From a checkpoint of a small mixture-of-experts model trained on Wikipedia.
Experts: 32 experts in each of 12 layers, 304 GELU neurons an expert, 1 pick a token, a softmax router.
Below are experts of layer 5 (counted from 0) of a mixture-of-experts language model. Rows are named router (the router's row for the expert), up (a neuron's input weights, with its number), down (a neuron's output weights, with its number) and show model dimensions 0-191. Each number is 500 + 50 x the weight over its row's rms, rounded and kept within 0 to 999. Numbers have three digits each.
After each expert's rows: "gets" lists some tokens that make up at least twice as much of what it gets as of all text. This comes from a sample of Wikipedia text that the model never trained on. Tokens count by the router's weight.

# expert 19
router:511536518629467549532526512566480469540559456492478647553576538435484531462552421531491395517471484553416401459507461503515523528502492460446538541522510478466546436553506596460515380511555515428472487534571491504446512500503531582511527476503498488536502492540539457509487543487531499488610486480485352487453438567491420447592498611513554538536457516494489506495525482567414485449499535488513394521617460503551485568520480525492604462488458591507416440535525487409521475538466503412483540469487497456515421494482500481526399476518317506494509470574453428453528520523586528480
up0:568454492524599564558549571551585415523556405483429527486472531447483576532478506519511407526422511548417549464501429490506593555518523495412512553456502439478513569412558451465497598424482464513453486495573518499598526432519476415514609473553552568497532511501547536487408532418447467509568441550550593481538529549476512452502466417495507532425466458505525498448418433438519527428504513499476466500421503489528426538545556516547454445470569519477392487554542537452550501529522506566537578550545470445519506582470533597525570491480517476469487408427622557577500541495478512535
down0:537573551501468556520579516425547510451558437524432480438479607474484587543511458424547460527545575406548500535520533531444537523518454443511540612538506476522437665428506466492542513492496525456557607578537383454478520610542505483513518516561543533516458526409485515500457466526518575497537516555577496398488500561418448542513565473373502496477529579470548466458443568501512507512493471494468435446374497457457428518421494500480509552553439561439554547426544460454444514448542421493503481469516410418463514522504515466527416439497497599538487500471533508468514496529519588547
gets: ",", "\"", "s,", ")", "),", "e,"

# expert 25
router:510516550500488527610580524417534513524486586576478425456508507439468535452533439474492476534469468531473518461480433417530560469523512555449410518469516487423494439515477551502523437533505516461502429557494463456465500420510536485542450527645516492511442540495530426464625551505463525471466465421520450463506459588499508481450482602492472585508494486451483527504550570513460508506597519564497521569544363559495485601518518508470529465470553696504426459487504484454502519425451518443536544564632545574509491397446474480566496495549537437503464531528365466432497531529493521440
up0:499413510513508501499561535530517526446434565486581494526497458419509409545445510524495486520457508544472479450538510432454578541539546525548504516471433599503474572550438484507528512460504491628447469586515603509421508428446493458489454461553476351531439506496490482521494485451423557639434426490569493429571518503435501527484572542644514470539444526455454456447477447557546554546541510447599506549538533501481505480521518467513506584558416507440559513469451447439442457468514559412554485398501478448557529444581506458509623541597494471455570529551443455522490511497478557514
down0:446495472530517492492483515553621537484455524436456496476541511433479497538420501459433523451516501561439522481630444600522514413533516415427583503566414404531448520456463572462441474487535555545491468498588477483510490464484440425559581425546563542514532579476394548480509423559519491499444446500520500525524512558448502524444534593442527462401531488465530484477495636531553528495516543514437565490459463442570490435491486495550445551407508492477521566511500490480550523535510391422578489517603521470526503462640494495465566472451500523413456472481532483460503542561464398607
gets: " ", " Z", " al", " Al", " h", " n"

# expert 21
router:513467530564461491546548518597597482593498444581446494440495571448437502430553427470494495576376483536434523481382436445557493485507397505445338541512474474434568452515488450571533511530491535562512481624461518462498494511560493491470461583619525484465431557486544425444487526457481508492457440513559515428476485524446495456549500481582534499479578494427502516502530541531494491490505577557532416539535423538512450522513513497474521504458485656493454459471521560505514593326471588483478566526526528519520494501455475518556561457535474438526455524530468484549500503534506564434
up0:542524531538501577534507499483524458542462499493504452534465480518495593431469483500465450488484525597479501459534526499419511499508586520450448509495549586480563570596465463444584510536461535524518454500516431535508536429504458423500437606498581681533490507495455414427504557482449506573555497507497540470513563521475421405473516545495462530552379416611507459604416485444489487445581547464529462514527483499562483506525526470500472451479420523605446502432500485421535560442523526422439548527559533502532446517484436467459546613545586550375481462485513568488556549547586483536
down0:496432470558504475446516488485429524471508588494442495528584540407458529478515542459440440440537540505506546416494478436554483510484468515533498489433503478517459519456408499515512554526541479585618428425452543505560421425587570446596462508512575453500482525419546420423536602448454520447431538470416456497418594483541615429547436488510487493548466402507426475569492534491503489488480506578450480502533466583533473454468484481553558528453424560469504548495570524511487481496516513551487467541547560350545525469556598487451572513583508606472504436542532479482429483567576446512
gets: " |", " 0;", " —;", " 12;", " 7;", " 15;"

# expert 20
router:544477528456479493536489450550625501566487435479464564467456524474506545519604481511616472602529498547460494441457503479512454481472473528513542522487472516453492474589548528479599481570457473452439530531439469522493494452485478623549477470527476456526370503510511496463441427436510544511545467478531437505562490546497523478442468432550496478516530469478522498522613485541464505445587523515433451548538472555461455467517489496456573552490515515499447477484507518399364514496505565424553528487587578524492441336463437454543559519525504490516523527488527342540576672543588558519
up0:479512485543468565488535500465549532437491449530498573499515477533500538569553573447548509468519506460610453463507589460462402486381569511532531573454471444569544502440583562464572447463533510516421512495443437514521439514556523511484437514649436439478541362437502493581540453530441535615523507497499485550510530517511561586456425450446503470444531372482522553491526579489488519474516509522566452518555520543453498508523545418564471523507471453512417578479538476484495436447391437501516584540407423479476427448492459527534501505489461509454558446569537477581562460515577590451
down0:488496525536555562394512534453421606453467450493543529507507540544444433502517499552503460449419476528496540534533359482541477552453519487490459514550560467570452496454521466511561469551428521494569549468536530500460415535447465560549502527405504482552486512528545489560486472561437559442506379498438508415505525618466545466465537563479456490503464536454525452521519562520509523513401481450487460512539514575396520589470499448488568485525510581514479480456434455506414561519455443500440411501526314480532577456506520635528502554546473450509587514592468496529588581464478572493
gets: " |", ":", ";", "s:", ");", " by:"

# expert 23
router:518466543592464511492520546555473517526533540536520612479536463495484520452585394525451488469478499561526519448526470513546480481523381450546464536508431551451482402575581460451508641520441519484453484534535488518464485460499488588427452455487481505559507524486517457534445517589526496489550486430491415458509479601510410468568494545577598516624550504501468504498538501550429430465519509501485498531623434481452486544557508524469496470467591508493393460458519387498522492392483574351420510543529574537529493417492494541512391468514492375536520499543527484478529419508457464483
up0:448536495504504479536526523473654521537437502509485515487545507520578491509460564478492545457387508469472438465428509540531512570523525490505503448457595418643495507362491396473559478451494525484455554476542506514462421500508532503512464561610557465456510441464527441493528522539566516528523496439503551533460539401494468524546553564525471483455608468488470481596444551497482562478495530510430515559585481395524458575451527444540587520437365538462456586471542461440564518548486528481538483465469481481528444443488454457577428490442461453599526566457474482423443390492521577448
down0:501439528570544470474522433446538519484468450603537518576432585555529570557445510432478491561508481532499585515400527536554449596562530563465556572500500478505469528454526476469526449495531547560398558453505542471476548480504539487461470536495493499499565590586533479470613602506468491428437567516505432450465453508535479573477479511446498569473494388480528413487428499450489512471566484456501501423524549430491501525497535455512544504496357502525493556521528526522586394531500489418431448503449638546383554431469464537572416543489537566453444541509509462435511608521456512474
gets: " and", " that", " which", " who", " but", " where"